config.toml
d_model = 384
d_shared_expert = 0
normalize_top_k = false
balance_loss = 0.00284
balance_bias = false
router_z_loss = 0.001
router_noise = 0.1
init_std_router = 0.0369
lr_router = 0.00102
vocab_size = 16384
beta1 = 0.9
seq_len = 2048
dataset = "wikipedia_en"
Below are experts of layer 2 (counted from 0) of a mixture-of-experts language model. Rows are named router (the router's row for the expert), up (a neuron's input weights, with its number) and show model dimensions 144-191. Each number is 128 + 32 x the weight over its row's rms, rounded and kept within 0 to 255. Numbers have three digits each.
Before each expert's rows: a language model's description of what the expert responds to. This comes from a sample of Wikipedia text that the model never trained on.

# expert 11
Words about buildings, railways and roads such as built, station, km, Highway, and digits inside geographic coordinates.
router:147124122162159153115190085170057142144125077124083127154148109155150145106155120145112169125103097153109114134115129143092137134095071175116071
up0:147113115233130125096123096105116092093135118155090100125157126116131112111174062141112136065160112123117100147137141142096156146152209110135129
up1:150137136131139110104089160106075185127146151106187129220182123173137124159173160159140128144175071130135110098178117131142160168135124099136138
up2:127133119179102096122080135169041174091114141152127073163191126217112116202134123107136176128124119114174137172120127102157085154115125081150115
up3:033150131130128133109130078076127137133129206110047137171132119103059154191130117147102164121098122119111080144124115175127150094139133135132119
up4:131137079113133137141102117129083122162111116152104171122101114090118147107141054125171111112119134144056114138096139082100125109082111204116193
up5:137141118114083103119061088165119150111098159110087138114141113144106161177133130165179152131193158143083118097168129144116067132120103066155140
up6:117176086117148105110154098139105196125132110125168135174141121102096120128166144140120158068104114141118151148135134106146104178096108189167175
up7:199207124127181072068151068155111133143130165136056142112137145136178109121126132128135149120145047152173095139081109171106193212080179171134167
up8:128145166128164119175138157142148132099171115108106133144098115142130127092167093186135129107087114159046100227127117145118121113174134176108132
up9:109146171088128113085165083146117155124069101121153180140199136119128167133095129150155159182142135132153134177119139132143126131106150179163117
up10:054159147154128167128095088107104133141127103143120119111141145159185159158131142176096130094169142137090148077132142138083102188087147123113122
up11:081142138109059146155111112135106107136107139127138141134217146168148147146084073151159151140134127105141113163151136098150159160094088117141114
up12:133172196207110114119055171058133117176110165071151088099104145111102156095145140147163176129159153145127094141158080181082112150127107228116133
up13:095125139085165122181073119165088133100117171086131159181217087183099145109081158122142190188120071123169087136118142146119143184142095152144131
up14:099143161114148156166115152103116152082067098184114182143140125164093132189074150145135100156107102108103095103102183146174103166088180173157184
up15:133117109103138083165121134111142207172133128095100121113114119102151154178131127199195141130116112128144132185072140222194157179118160085090112
up16:136076099146108124135164119109114119163062171216140142099114132139136147088113082115156140164107107139099133142150127128145125072131145152120126
up17:130122139092041137172139097134069152138089097071169145144186155155157113145120136152123124150145137113172102139166093138111141160137107148125126
up18:143144131173005140137119135087105175117084201155117057115088083131157161137150085145141097157166195152097106120129111103060118150110164110146098
up19:033131121105098141153116102145183138134147094146100153096108152126100109144122138137151083188138117167150138092165108126126125137161112103082069
up20:150112070130134129068091142125136160121150152134132090112174071131084136118112142112174156136142136126077119100071154140112143150131126184136137
up21:123173119160121128159105126122143135191116088140135130110156110188113171118146092129109145152143127053049144154156084126152107208116177089099158
up22:092129103135140158088113158135077129187078163151104112222101141106059168098109088148105171208128130124134121212162112153132145102131125146158187
up23:198107137109121132168087175086082154118162200101123050137094095111086111093148112138105123174196048154097088176105130135130172066115189119099103
up24:198121170148099108164093148084106132098106141129205078130196108113153203138092178142150107158065147113130082136154098157086126084067100152149122
up25:185129114155135151138022161033102178131132159115129082090089076124147105115115103114173135042126068103110109157132144116116085181129103125142180
up26:160145105137146052124121130144117117156115120127082130130126091108140160105155103108105157103090151136136106132170123092115191083110100117113101
up27:112125109143128113155065105085127113176164102158045182136134146077138157147084113121155131075086158095087158119147151146115177136080126153106135
up28:128097143104151158166167099128114160088132133045122076183134100106141161167124145119158121140155157127072160093130032146126139126094164067077150
up29:121084104143134200115086126088135107118163128093111145142140131116116112162082142136192102154074146098136089158077151104158160144140219145095131
up30:139107115094134160168093111087101160174121204075152176138173142112144145151175172153206145172129128144030104130124078147123123148152092119144164
up31:070132142130155138119128053087111157134145109075161104129198108184093150131117124127140149098092190133128124081125067141154126116158096118112145
up32:128090085105119078144088138177067137155098132123104109164108074148116132081162109143178212119165110138159123116173108121137114172118111159110118
up33:137105129120134114157136101099137167131153132133112123116141156184135121223116106144153119145165135072156129132063152086099081078130137100147138
up34:114126140168070125130125104089129188135075128073127143170172056172095135128107102161120141139118111092080112159142122146136137123131107197157130
up35:126084091207109136126144093164124179105165176151203171096122079124069142174074128177145138179050102097114108161105119108128097131082109089104136
up36:101158105125101074135183104100148176126118133103151120156134081062159147114148113144113145115103112110142136157122175112133119145099202127186096
up37:161143102135105131144113191135131090085149121102126107116140047167097168129135065142101117116129069122073084102172110116103160119166111111134167
up38:108117094105122107030161136073119126108104111127213143140123115134114134240083146142128097161101135104118064118128106127075091164103155122198158
up39:099110168079113083087145094087119142141108125083142155124144057150133175141145134154124104132088176105135096119142094131091172145136124132133139
up40:185088158143141149080127096124119107192174163103126132124138144117081181132113089148139164155122134133049082133134067115170130123091161185106119
up41:115101187149163183112121139147106171106172101193126189153158138095183097092148091123150098111147121116124108129036140106072175132122162149173136
up42:088129124191073112151126113158062175145095088142139138115172133126097136129157123171179174126126106134157150100134105158090134113114113109135158
up43:103172218122134110104096101100100129081138153154076176138140154057202185164112132165154156106198130088041094115120180146202085080090095130161095
up44:121170169159094157162125063161146156145121172142061079174127146127110107136110068131146177132095135117153118140154124093187185103137057091121130
up45:127128072119087101087145138134100141151166157159136132136116126155103121151074132183143236106098149123198117174141160142101062144148180065148127
up46:125111103120124105135145150109147091150180163168150239146150156147135147100119147126119096139133109103153078172154124188143103094159139123140158
up47:136181150116058135067052144116142206116068171122224143145147100085134153152163160158132097119094118120108125147093121149163114145077197143164118
up48:112149149131084096107091123131122162182124133130174152137128134093140109168093126216165187122133136129169140127119132164176114142136090141148188
up49:123147120132153152192122143059123157134140131082104168150129191128121159133101073123139186126173118118103112123124094121105083139145151125136123
up50:144085105138121165081133153099128149073119104139109169073120108119184152120169079148117132082096118159157129102092156159126159174088104185094150
up51:120139154165128105179120102097103117121092123140129134125147101130147151120139151111133114164154109114098078120120131130073105110144168105115159
up52:187176114134135095104167135141111132066140108198116079152137135175107117194158118150159114133083153105082147096077102131134144098122181105143112
up53:087170123160142095194132102064127118100158114194095195131134117110122122125074118167140136151121166124156146131131127109092119132074110135159119
up54:079113132089107131123076063143160135131165131100126117135150101170084119214105121173145188090165143139078152122136121168105122134110165099159176
up55:062158136163143186172201128137112133112154080121116082080105123125154138130160108152112154125204097159118152142080097154122156073099108064104147
up56:113134160138113131175167070125117183203159108129121143123132171116169140146111094098098121117058149129101115128067128151187177167089187090167126
up57:160124148141127152174146088097092119151096162122077127126138091144129140166157114159124197135147183114133101085116144132097111169119135116146127
up58:103138116094106133131095163181101116138066181126112162195141118163112126164113112137114125146183142140117057100130053169098103068156132114115157
up59:183113129113116108024110145090109120175189192159111136168109153067108137145129095190103199221107127131146075213106098145177078150087167133152194
up60:159102117155153098079092140144054141154169197137102100130158186081136161090108100166087184170111110157137112185115116177180124156144168079157155
up61:184113105151046089131151092108132133140140215141136115138095148122106131142152167145167135121170101126112095170175116132181109206132146119120207
up62:168112075149116122112090120126174125164161214127126061143110179138142130096121126134109106152120145129173056150180094147173100151200125187136117
up63:089109175098087152144071075160078102114103161080113174227167069149079118128085189166122178147176106172149154064132059128147088129141123080154166
up64:137162144166129141037103135079122115190109172087166133150149165110129152154155148166120127114156132100165119080100157155150126120130174136161152
up65:110137132202118178154139115146073147108065156138200182134149153155097185135063107108127113198097030114106122146110105115116135062058107150173093
up66:107103138121091094109058089085104128127119120021154204132108152152060120122117140097167164116101047098164137133159139131197109149148065190122127
up67:148129114162126105157185148078166122186153162060150132103158104110106155148094162122172131147067087137068191093122175167117105121155123151121148
up68:172143138155155137159099131121176108111177111133151154166212142133135159100177116097105159133139154110115116109189099177104122133111126170116162
up69:104213072164080129165123141110114152087107194147133132081103118159145154141136087116119121154108153124137091138136176134112097107160073167101097
up70:190187094136130159093100145139147159067154176182144132156181063126131121181158141148113110138147102184098083167057160128149061129138105158158088
up71:156113163139131063139109118108124151109119142052130000110128147127129128136148173108142126079161096090084120184107107151163141132109139070112113
up72:130129078175106134151088116142158126118100105126194113119154088129078174188153087129143162151149084142141172118148082085116166144105121163107114
up73:097131072112141160113159070131111185159120081148081097167204123059140167161077092171098182112145134132141119094140135160180153191096130095101134
up74:114094122165068102081108165121131176142100151115076091208118153182127144141153109147144223186119157135177045137184050134130103097143118145129099
up75:111166085136145141136175118110094114135110161087144147174114129116108121121127148141165153136091105131136068122124118158137116112170103162156126
up76:124165053141139044145142073197110154087157110095118140143164115098147182154109127124167164160125074129146133110155078149129099136146101153114148
up77:104135064135118120111167173045127193107145126189115113142148143169114128158096091167097094147154152087151081150098067135167101121122124107143170
up78:128144111065085143092119128115086109142114130196102152169172158133146136155108125136121131094156163104112128145151147136127125084105119077159105
up79:149156176091125133147092155133180115133089086115084152197110119088124133142112096134164122108186140135100144222134177167075159132106155130110168
up80:141132112196081119161077192101082098108121122141104088167134117138165112157114083149165133161127103134152107154144124116072129096130097198102124
up81:102110174115111078107067134135104210161113163123132168126120080159120131117136170163134179148125070132138095140105086153166131100134126128198146
up82:064158098103142178171157047157113144116190109091123158156170152122100116127052151158190127138107144117136118210123136130127140171132128115103122
up83:122088109106156203131149111065067147112209087177193115132149133144160092146039106107150117091127120102158136184081128079107132130028119195116113
up84:127103081080125134099157120092138164127047115093163167146138100161091139106151146135166156141072087111195119178113110143147144091109081123158159
up85:166087139115102077153128134124152139121163134166248132152152180162071183185108182135171104146142107146140136130103119119117059120089178127113157
up86:102139121161130181133136150118087094079120138147088161105158140177125158115143175056115116114040133064144147089117135114124112115064172132121172
up87:186099134085111149171169122149146155095111096153105145152123125089143125132137137156122096105126198149151154060115074139194158115143144084112112
up88:110103128171089123087079166121091141170203125066144195145107072127171111142079142165112075092099101114150099179141092133115113141103125150155142
up89:160138176128069137097095132139104156091137122149100065143132168160109166155164142145115140131131113139153133155130085192090151133114203154125131
up90:082140158126157115111100100073159116176201110104100137126140108103165132117066131207149172134186156097165140114172101175138096193116189146206113
up91:122129053156136118142158099128075193170092165137159117158152173139151127158147130108125121121139117129115155074085115169206164170162110143175119
up92:112098143119109077142082135169101188118160143079130121128109157155134166135119124149160173106158157144127166150129128226135101152072155079083091
up93:083133082156133148097087162081069166140076142053103072114126055200140145092179120101187173133137102158100096129096126140126120185170104136077075
up94:147176132113127089067161140136065148169160185104144182140158107147068138124127141183135167130084045124099096178156143151154099176101144118110155
up95:102147130065141142179097098153121208100123096140158108147182082144152154132170142122128148104165124134132156113107151135148165103111099163154144
up96:162166043117124135089195080143098145151163105139130141146125167133144122143083157160150136093144163124110202203149101154156095162078080176195077
up97:171112105133101132120085099154100104184129107094119155176123156119122147172173074125166138112094105099113197172132160181157145198142110139152063
up98:214080140146143059191122056152123096166164164161146083117126122145104161117144093183091119151153120129087122124105129173172122198169133099145186
up99:078137105148161145122089106103115210119129141130119166107143122166149106136105113189117157133166151127201098109120070115135139127100098168092112
up100:128167095135083101118183149117151121058099118175150092153138130190104178164132069113177133085112082131123100110118178137104115122098170173168084
up101:129156146111126205135136109094061100166100115163093153100123187140128145125105124126078113180116133106147139126110089173119129179134171132108187
up102:139153163129117127092136143138079182174106122081133110160130122134181154133115143156116097177108080144136120191119118177088141118122090140132150
up103:138157135155132120107147110153063132116160183164156129173147139157142121181125137123133140141140132117149140091137112131101102140085170142128109
up104:137101089116135117126101076143133126091165162107119114159192085141171102135152101120133113155103154115165140150101139111107125192118110075119121
up105:149198145123140100106149144106109120183141204083146111121135170111112153087116132133159124170105142139066104158128129136107119170110075136154107
up106:151137147114046128062093134121076106118133170131145134167128126211129136172108094169111116127111072134083086108128101106121129150089126176195093
up107:099078100205105123175160103092130092118164178059153156128110131119124120102108156120190146218149154109125157143085103133104140153156146140120140
up108:108121105133110150104114112170125207205104172146103083161179130170108177101148113169113175118182106116147203104146108120149126135083146052136133
up109:189148104139149157122137134128099200137133142126155123142112139138116123158164143132149096116148113141115147098122091156127139169100152083126128
up110:102123075151083145134131124141153164198055191149153130125099118084151134102145111134144102133085174104156106144158119174164122128145177129098114
up111:109222083126123085145110120098137191112153163044103150090130147106140141113173058121153148100122119172165141099107128146193157163146124164167139
up112:145142143132079058104117100104125100194139128116106078174127077129098144131110158179162135141173153124083143135139085127104070100166136135135133
up113:131144162142123108076137056139118111162100151137119157122140128089187114121150109126165190138140119132129062101091140136105134131135134080163153
up114:140139088160138097117093083146070155128141178179119145181136076109108146143111129122151145148144090124230067151083085137148165179154174127169153
up115:131142165139065105099152157131110106121174154140111122123140121184121133186150137162131177163170120098123100122115082145113173161102121105135168
up116:092117105103100138131060148171018216180210096094069161140153100181184130122114146123185195111131129138125093116139082135222117149150109090142154
up117:099181103118118152139108154077131120123173139127091157138111190131189113117154148202136148126200199130131111093093069176088124117185085130149166
up118:157138113122090143189074217133075093159123143180130110155134100135112129160159098172122127152156071103059104160116112129153095135115115121120143
up119:083164096145156158180149089080072152087144075149133106120194146131098158142098127148137093106184179105111145121079081120132196175202109137098118
up120:097143134111117059129069045125138141116117090156123178138162088095119125125106176167169102158139107158125173082100130116152060202108121149150141
up121:191114115181152081112137210119099067083102141142080078112095094155148119176164056154114126131097131162146142170122092103163114135158100107133067
up122:164157136119093132174091177075149129102142151098102113174153092094092164124154044149212149108142119130152067167152141126083103138135137125128170
up123:149134138081108145133080209099105123127204110118111129122130156135066152139164149102119128129113129073113178171120054193129159176157077084111119
up124:073157044131093141121079108102093122130094093123106097143200104178149150129119115132139108120118140139066175122144107143110098140177070152136163
up125:157118155128162194162109171104125215153131156119099109135115090121196117135114121135159164146138053116163134093150119144105086185095098133101186
up126:171152102163169091095163091141094117131120132092134087106136150140114167185108123148107182118135059125068118097102164087085128174110184178126186
up127:163147116115145103115085095151155148153151149137178124143170129181135119154167170091148185072124134122118088124085168161107071154150120125145146
up128:103127112146126117126119169106104156117138114153181115093136139088128197156095182100161167147130046104144125129083143104080108133111060082097153
up129:117097138133168183154171156106072147145072149108145156130161120159197131115137119138095130078128131144150104095133109122124190140076130114129157
up130:096103113167081107159081156171057171148116158126162073145121073154109104109121058116182154116132084146128125144079120103148147088159122155149114
up131:186137091163083062102113056078111161140126171093120117156115098128125130113111085154140133168098105048117087122153144139134161102150141123144178
up132:083161129073097102081172140124107169143142091181111140167122138092096140223092165125116159113089142158137044130073115129209180155116138107228173
up133:134156171115121120141139120121133139120141101138135100106127141100143159097176164148121141130156078149080109161106062136134048151212116155121093
up134:170128139124140158163104137146123119110077141141180151174160084188148159149111116129171150132142118102172105197126155133086091187156144116132130
up135:083149131161092153088134088136129144132078153142127181126203099105179167154103108144126166115179140117104149144126151107089141100091182172176177
up136:102151153090156083138120111076117147152131142173106142137118155135140126148118160126109126132124123113108123110134100140172125162084120122171122
up137:131103129147080125115154141174095148149145241173110108146128093226140120131161115138112162171174091132146111115130099160121029099096127119133129
up138:117121123168095107151113154127086170163128123182110154081125120152201177094155118125132159173135120136143121155090065128126099132117114154085084
up139:142129159131154143111153179079133157085199133093169118114109092120138140132183084123148073111130156152048104129070130156177089120103107107102109
up140:104134066115104108127161144122144148177148122109132169100108142099149176117132112123110164083132140135119145130201075179162095155123085113149139
up141:149125167148113163115179113093160117119170127119102097149101120109174148119108103134115103118120153123196128103134084145116157146153133155156122
up142:148091152063060072084137100106079211128150194069145132147145063122066155104055151114151155113112076110165115136143130132195145124131110128154162
up143:128148127114144154140131169077042145104090130131126103137219083139116134149138158120118137224098048080157097155107135121116109138144106112098115
up144:097136111143051139125115099122158139138137104123142122210164152107172145126092101132157128121167163109168123147195152099127119154170173153145084
up145:121148141144139141121151179116065124157092136103181115111168128124177164068111128102129150145065192093152163114086108111123069106125144155112138
up146:142177168142117113039170188129125157205113148101073169130126106165165143092153088138135129167129130093115087132094094139106130169108132114089135
up147:125106126151082145061207119160151144089136168081143143166204115169156144140166118154103128151145095158179152148130139152077122158084155157135143
up148:151146073221131074173102099148150101116214103114122125118140096121123143106191116116138156198202149108031142115127160103122182144139098098110107
up149:118142078137132131101113193111133144142166100142152130134192199158113129142133129113106132114098124040036085088062060206156074127110128132164146
up150:156117134115139158170080165107152077140164079135078140170164161128129142164089119118136155161143138100104128113145099135114104109189123114105166
up151:156162097154124138102161147167096113179121143160146097078112120178106183155105083136129119095120100164131110179130112099126127111132119168115135
up152:113177136177107153110131127136113121099118111145127139226142132121140162094069173168125131120163151166092131165158100143120150124104161172146089
up153:169081069152107144103117168175153160143093176128093068157111162120095151110122102146093170119104159096105061118156135143158129143164073144164154
up154:134087075146111108163137148154073134138075166107091119128172196166172157094144084092112137108172134116124153114125116138118156112086149122175143
up155:135106178144108113116171161167138101100180134158135168087152108190157131214129055140118157140163159080108160100136141165151138149146122073109110
up156:111136142113133152184086123176098116096172146058130172178165144163049143147092172113186137111170122126189103173154128130096177182098128081145116
up157:184118131131107118163091118153065114127138114136098109104155078189112142107200122121105113133133154115080099135097110102142151099061163113120137
up158:195104152164154129133084086156116075046179135107190088125221090122144127110151130114175139111205081086115145131087119107150070055086144105116150
up159:144174109170129131157106148053119143180162137114158096172102127134120120090163057157152141114074091125141059158147142134120117096136118192143097
up160:101091154134133142123138173071080162208094124124130118157115172144112195088071091112147138181116070106138106102099076137141102092158163107120153
up161:130137129112092132095146105131160205089132136172135105207142174150076107182136120135139076128088157125146147116112124125181099132096089103181069
up162:129170182146110103123155079077146199118181129180092139120114114102155133106141082135155148121121095116155144157129106143139091111104183104112159
up163:090178152075168122116133090134117143148086104119095108116170113153173167159112150115173124166125151108121137146102176156130149161101153134165109
up164:115120172112111128144134120108100108081153163121154142130218125140092155115075080137167145165084028064153124161073144140062096055057112126132136
up165:106118115200131116113141127087085101111093106134102166175124115110125137121109114160154191141125083081079142193150110147087140165142101153154089
up166:100156069142137117106118151189147138160096101096160137137095227053143149134166123138132157078129146145162123176178119086166117108127159109143217
up167:160060061066102139096169145097114102106159103138117145137130135100108134109114094149182116150105126110156170127161112135114155158125177079107178
up168:113117161109167179167148072110159083131176143189133097162154104065142097122134101142151098160208115083117081188107135081077183155161158168119100
up169:119145125131023157196127153174100187122151091181120048173194127150066142168129121127114079136133030146149083154091116137120174093102103170119132
up170:233098179097118040126151120091103137087102099109100081112194093122096190135131104134156116156149109069162157170120093127167089091087157107118131
up171:138121134103144119152120165191160153152104135176173177093124086120147162093111090147154112163101156133137154121126127102067188117152136174111071
up172:117100133127093096115084103124085177116106113065084155170110093130128130112084140128155134133123076080149100103126106107158139145149146130107203
up173:228133180143160114131084145128089082114136191191123108136113092179195162091151097101123136126094129101078083127149110186144132160104137130094160
up174:122144111133129126062145065130176137185187148169164125142237143108091175114151088176121154156118116184160142132067112151096111149083144110153139
up175:165162069133136153212124153194087213096131112076162164171187157189128126158069133123225165094137164136103090104136124119105169218107084152098171
up176:121112091167115156143129089159092126118155117075154153156154133157114129175146105121120162131172122126136155125111203124110127117115150139170074
up177:142173046076097141192111134129116141120175144154100156106099177116124110151096100144116119125138126155114117099122167137110170131147153202089130
up178:170197099107180194128085169134150164104130138145132116134136118156141096115142116144129101091144148102151142124053098175123134139111131134149085
up179:103139159082133101104134036127127157087085088145089161116150102104063105229143057143131095107134173132127154115121092133185179121154119108158058
up180:118125122190116136113087082139155150165144144116191087165156119137135158127094141125157161145105117114134032151142116146074187163160077079138143
up181:112113095119103121128192050073118128154114133144114158133148132111156190093124118182156172104144152099082122132109114096160139099076184131169119
up182:087167162144134129146159124177153130102114056038102160153188095190123154176155167106199129185142107152134095167116163117088145137128134143096157
up183:139100125195130115169137150119127140062136142080166098148190135141194127071136126098127125107140127134132104063133152123122059113114163067140151
up184:106151144087156214171074127133122109095150153033162086119165096145110144098132151092156152170098118154158154112136090158099122136129131146085125
up185:153082122115173083207131065124113157168106132120150118165181119096088161151131138133142153159154049095146086146094128200129150069117087090133187
up186:197109121138120083095163127129122152146124097128116102157149140105071139192136074187158127143134129088108103152180057145130207179113195083218099
up187:105162101167112100121153145028114121131139146145140113177158112232195149155086111167148091143142102100151099145098114104102126167163113154101097
up188:114142139131112150129149107099138119163105115173117161098128126120130142117132102112152111176164121135155104109136068119148123148143107111080143
up189:158088165126160124124119135170098083100073167174131086114124084137087131182146148114121155159154152144101154151157110119110119136103125143098101
up190:120100139113161107104138180050117081131082127072125108118142175112153169105116151136138167125124094132086068127213140185173126160167115155114116
up191:147139098133138113149096110142103128124102129099093126127171119117168135106087106147199119115122126083092140161167137150092149127149139124124127
up192:185087185104152124149088094146110168091171138133079102142202159158100118173124124104158112117185124141116179104114159132164160143114081162139134
up193:113105166094135161140107156123114167114073153156171150166209162117087139152149131095127153156204105117118081127146149130096122136135117166101191
up194:146152097171158166160195144073155099133084202057189102164126101161133141076130161126129089169113108155093096192119101154128116170087128161071130
up195:153128164173147110129153100158105202136142114119124157187157151098176121101133066127143126051176160122163131104118074158183115074074043177131118
up196:167142097146126137138104158192107185158065132132139127198213182148085149157123104144161167129149122135174100128139118169160140167115092184122184
up197:097148143111171151124119121145126095127122097122143064145115086147145110130138157139140084078079129111144112193096195144174184109123164138141117
up198:122163067158090115188128197139121184103174135122125171133133079122152127161107118102123137103130102128084149106119175078136148091132113179177088
up199:081136124152084080101084141149089157103191157111073094136154070155133141154155106101094205086116133129117126088147129129129097106134099126151070
up200:134109132131139129112117178088033150084108172111146095149114106096136128112118121130094115187142078148057117202167129184170170158145103164135131
up201:154171159085120126096120165113151159148151139154164118139122075114101118176085101149152132088075102131136090142150088191132123122127166133182146
up202:228178087118131169164143117147146100158136142113174095128120127142167156100127144150116127162134123163189167160217123126100143105140123080117087
up203:090128055173036103148161141176095147112119117173123146159097173114132154137085101137172116132165106128128155158142138138116183099105097133183110
up204:130139033142139130103091086156127120110143114094132172125122124180123144156121148180126159133204155136134108094112154113136130203081093066157174
up205:137138115095161113122178176069148157141194105143156159093090190137176115190138114149094145132125143127058111100121141165120114111134142054155150
up206:140124135064096151113082147153175133157107149110145147175136146091080175075103100154132175134186130114119113175139060109095130141108157059136105
up207:167073120116101150136166109061079115134128115098097149131160130110113143088084147084136107143147106110105104124053147109128097082086146096098171
up208:172095094197132185055086140084083156096144157099090095123127160152171119113191095116134122114117138121113091175077101123088162169063106104103167
up209:114106152095093092147130138134135073128130146068045059170172094141157118136120110140130128198154161112131122077142154157114165199157191108152148
up210:139140108150036123117128094157106137099084136122127167138155059156110185141078075163160144129112095093137123154113147167124145142135083164148150
up211:120176133087154192156147029144154140238152151128202129105134169116150108139094103132092122128079123120197077097184153123170129169116123092150161
up212:144138073119070082171102112148085106085136151093144139111220110148159136184108119128188163139138133104106142066144062101136136201080077135106146
up213:102108164139107205147111158120134117081173121121076119153182117124089121105115159116122119223075165108153123109100120102081124139147173146084108
up214:170100138100125109115136135120138127122160152168174070118157089141132159134157124187130094170137133112145112167124149128110106107133097127132119
up215:096161113158066126116089095100169100094111167109110144140117114121138114130148051168125146111112118138143085131144100136086086098156110131142119
up216:145128140183140124096150143155044123195135109173123144166144171080077153179110158127122183092161099109106101124114070133115110150111181134204141
up217:091087179123108094190037128157097187119101183078158129168126112152111149121043136131108178171102044129141082174126104185171151143104108162127119
up218:084126110115099126125153154106147129220128150139174085114096179070132128145135072129090165157066133143139075107159121184140092095167119077168158
up219:146150165126136115127114120165147134153124096124105130154238142115138118155170162125153112179101107107139111205139115121109113169153128136185112
up220:096120146110080148089110130155125208135127123106136185145150124204108169140071147132133127181130059073168098116082093140128138135191084147131096
up221:101138115162112194089157141165104108118118209126199124209158161117096154149111152140083107166075118047138074181125126137113118092091136184182079
up222:088100146118110132139055151102112179166106153124078151155139158159147122129121150124134137134129087114194042116087050136182112117149144106128153
up223:134113146156084154155081111110135165183101140098109163183121114107098162089143098191159150124182146095122092157159120116136134184146087132106177
up224:107176112136124091054138141077133121119091132155144099112188144153127172106137172141144118094186142066093076071086121163120084091135095138086177
up225:164149088167153133104142133130098161135171127057132181131115161150091131193096160150158141082199127141143137085111100103109185069105094153135151
up226:094104143142120146150179112149097143087109143114096146239192112112116159175069120150135158152119139155178155125110176106121089146116107136124112
up227:126123126097131200154147132112119120059185165153135138153116060165157123098120161146091166070157148092134169102105083128136100156155090137143105
up228:155172102109139117158109109068133108153159106166161122129090124141101125131106064194140158157147128164140115194172067138117074161097075130116170
up229:154119171125110094044161081116127148111143146082151100166164125103094122118165108137123134081140134155150092156137136199098106078089154137143141
up230:134091119122053142123113095126063162152123161173093148160198108110165129192097127179145133201166089150125125126158108096155113131103065058147127
up231:108076135153129141126139149122089093124166142102138098132136116180191153063156162126132160141134127175119136093187120116117114175142110145098107
up232:126137116178128137165187134103101106157133162167095162155155156118123171131104142115128171093094129112029101177113130106075126147093152148128154
up233:167120076119143255126147085151113116086137177157147134150188088144202151112129095162151094085121181095112126088123132114101120126097077109140126
up234:140163121088139039148145126159142120120092141080134156164123081062148132076109158170169100141101090143111100167140141138128208125145117124138211
up235:148114086132084146122131126092083170134104106136126158175115161120153181102093114218144198133172149096150134185113084140144056100148190104159145
up236:122121161069079153113153129159126118146124137131108153202165183146144162152120119130154119119133103120159107198157134175143118139158150142138117
up237:100165141188156141121081106139122116102156146074164142170156113126153129131105110133154168154128136105172134140067121121106132155151163136166063
up238:116114100129127166105133130118102151100083075209178119109142173155125112141124160139217166139184181133127127134123136134140073102104145087145108
up239:177091102129108094080168061122086096192120141084139136071160099138139154137110089150125179129129116096122138136129094174149160176108120170165177
up240:121150102090111098097106178083133165092134202125129088180134208167105177151120158137206203129163138100128071168132101179127117106107143144174148
up241:107104166097114182114139134145130154130110112157147142146143137131094197125126095116177223088185154102096168098136036151153129128073119107180147
up242:123115118160129119154184068150120083106115071129174082128131099077108146152123042127191117121073104142099121114144165105116141157105168162125161
up243:084132177170102116091094069123093176196131126167122129166161112095123194179084152119133174152101118131120151124141087154125137123088164125131124
up244:111097092096159189075096084109099157120090104116127138101131095137159120123108107132161098111070101127167086117076083153176169162123143148125145
up245:108154108162176129085188082122148130106116095146167074142110115189169122102175148177088103100146119145045155122131157132097085171118070097151102
up246:121100140182122173066177137129155145108083095169124134138114136107141141087121147255155098144106167115145128069157156117169178122121169093065130
up247:193130152169115183092128116098126099135175111101093127114096159091183134135087115117152109089076130123142107110149131120143127111136153203187144
up248:091159111086127201088113117154155169140175204151169130138192149129137140135090117135092072141094131138107133150045145110117151102029142163160108
up249:120141131204087138150050131094098156232111130102129129129138103139091102118163119150117165110124110124166165083053082124194145163078091198116150
up250:143194105128168135169104127067115134113087153162148184113134082122176135138126095153147152136120134119112121143123129168144090133173123149143158
up251:067127134179156158171105136084103090106180108033136116180139125100114122121123126096176165145166068120207092157117173139090129150152183092163093
up252:083149154113132094134127108143110127123133162101166179111145135082135134137134130157156129137123110140112164178069126151110132112115154124138100
up253:104132100105125102133124100114134118136124118085127129215108117171164171143152154155192117154160167097147114135133168145113133105186076162164101
up254:218164103181159118154142135149123170127138108184109128114110076110212118114140088132109126145121131116152148098153161142179148133094110166105118
up255:148105157131118089100174165164062117117086150121109161143146148176103130125077161164111177089193106128095105096097071112199123149112075163139138
up256:128151123138124128128124150102143117130164125121167111123114097047171119116102130117166132130082152136166153133113171161140188093081153116127099
up257:117136079087068110111129100131099189128135126121160146123161133232150181130119143112145178091132098047132119085171126152120102149123077161156152
up258:147110102134151084183140170099115121104186098193129183155155106158162116136099059176103144108100157094125103133119092133132105132025122166144111
up259:101202120111157119124162096063147179120179127157155162125128128117104138160096122137119133118068102108061148162121148159199135128068183198244207
up260:142121137157101199056115158142116106114165149146074124145115114155128118161183139138124143126133119122138135119096139130177125177169080110126099
up261:138140111090154117104146065114148148151174089052178158153150191086084102139143142122122130132177109124172140172153128178111100172071154109177112
up262:140120076145159081140154071133097109122122169177080126104142179152139153137160077129109116052117147145106166122154082149166110060129123147150141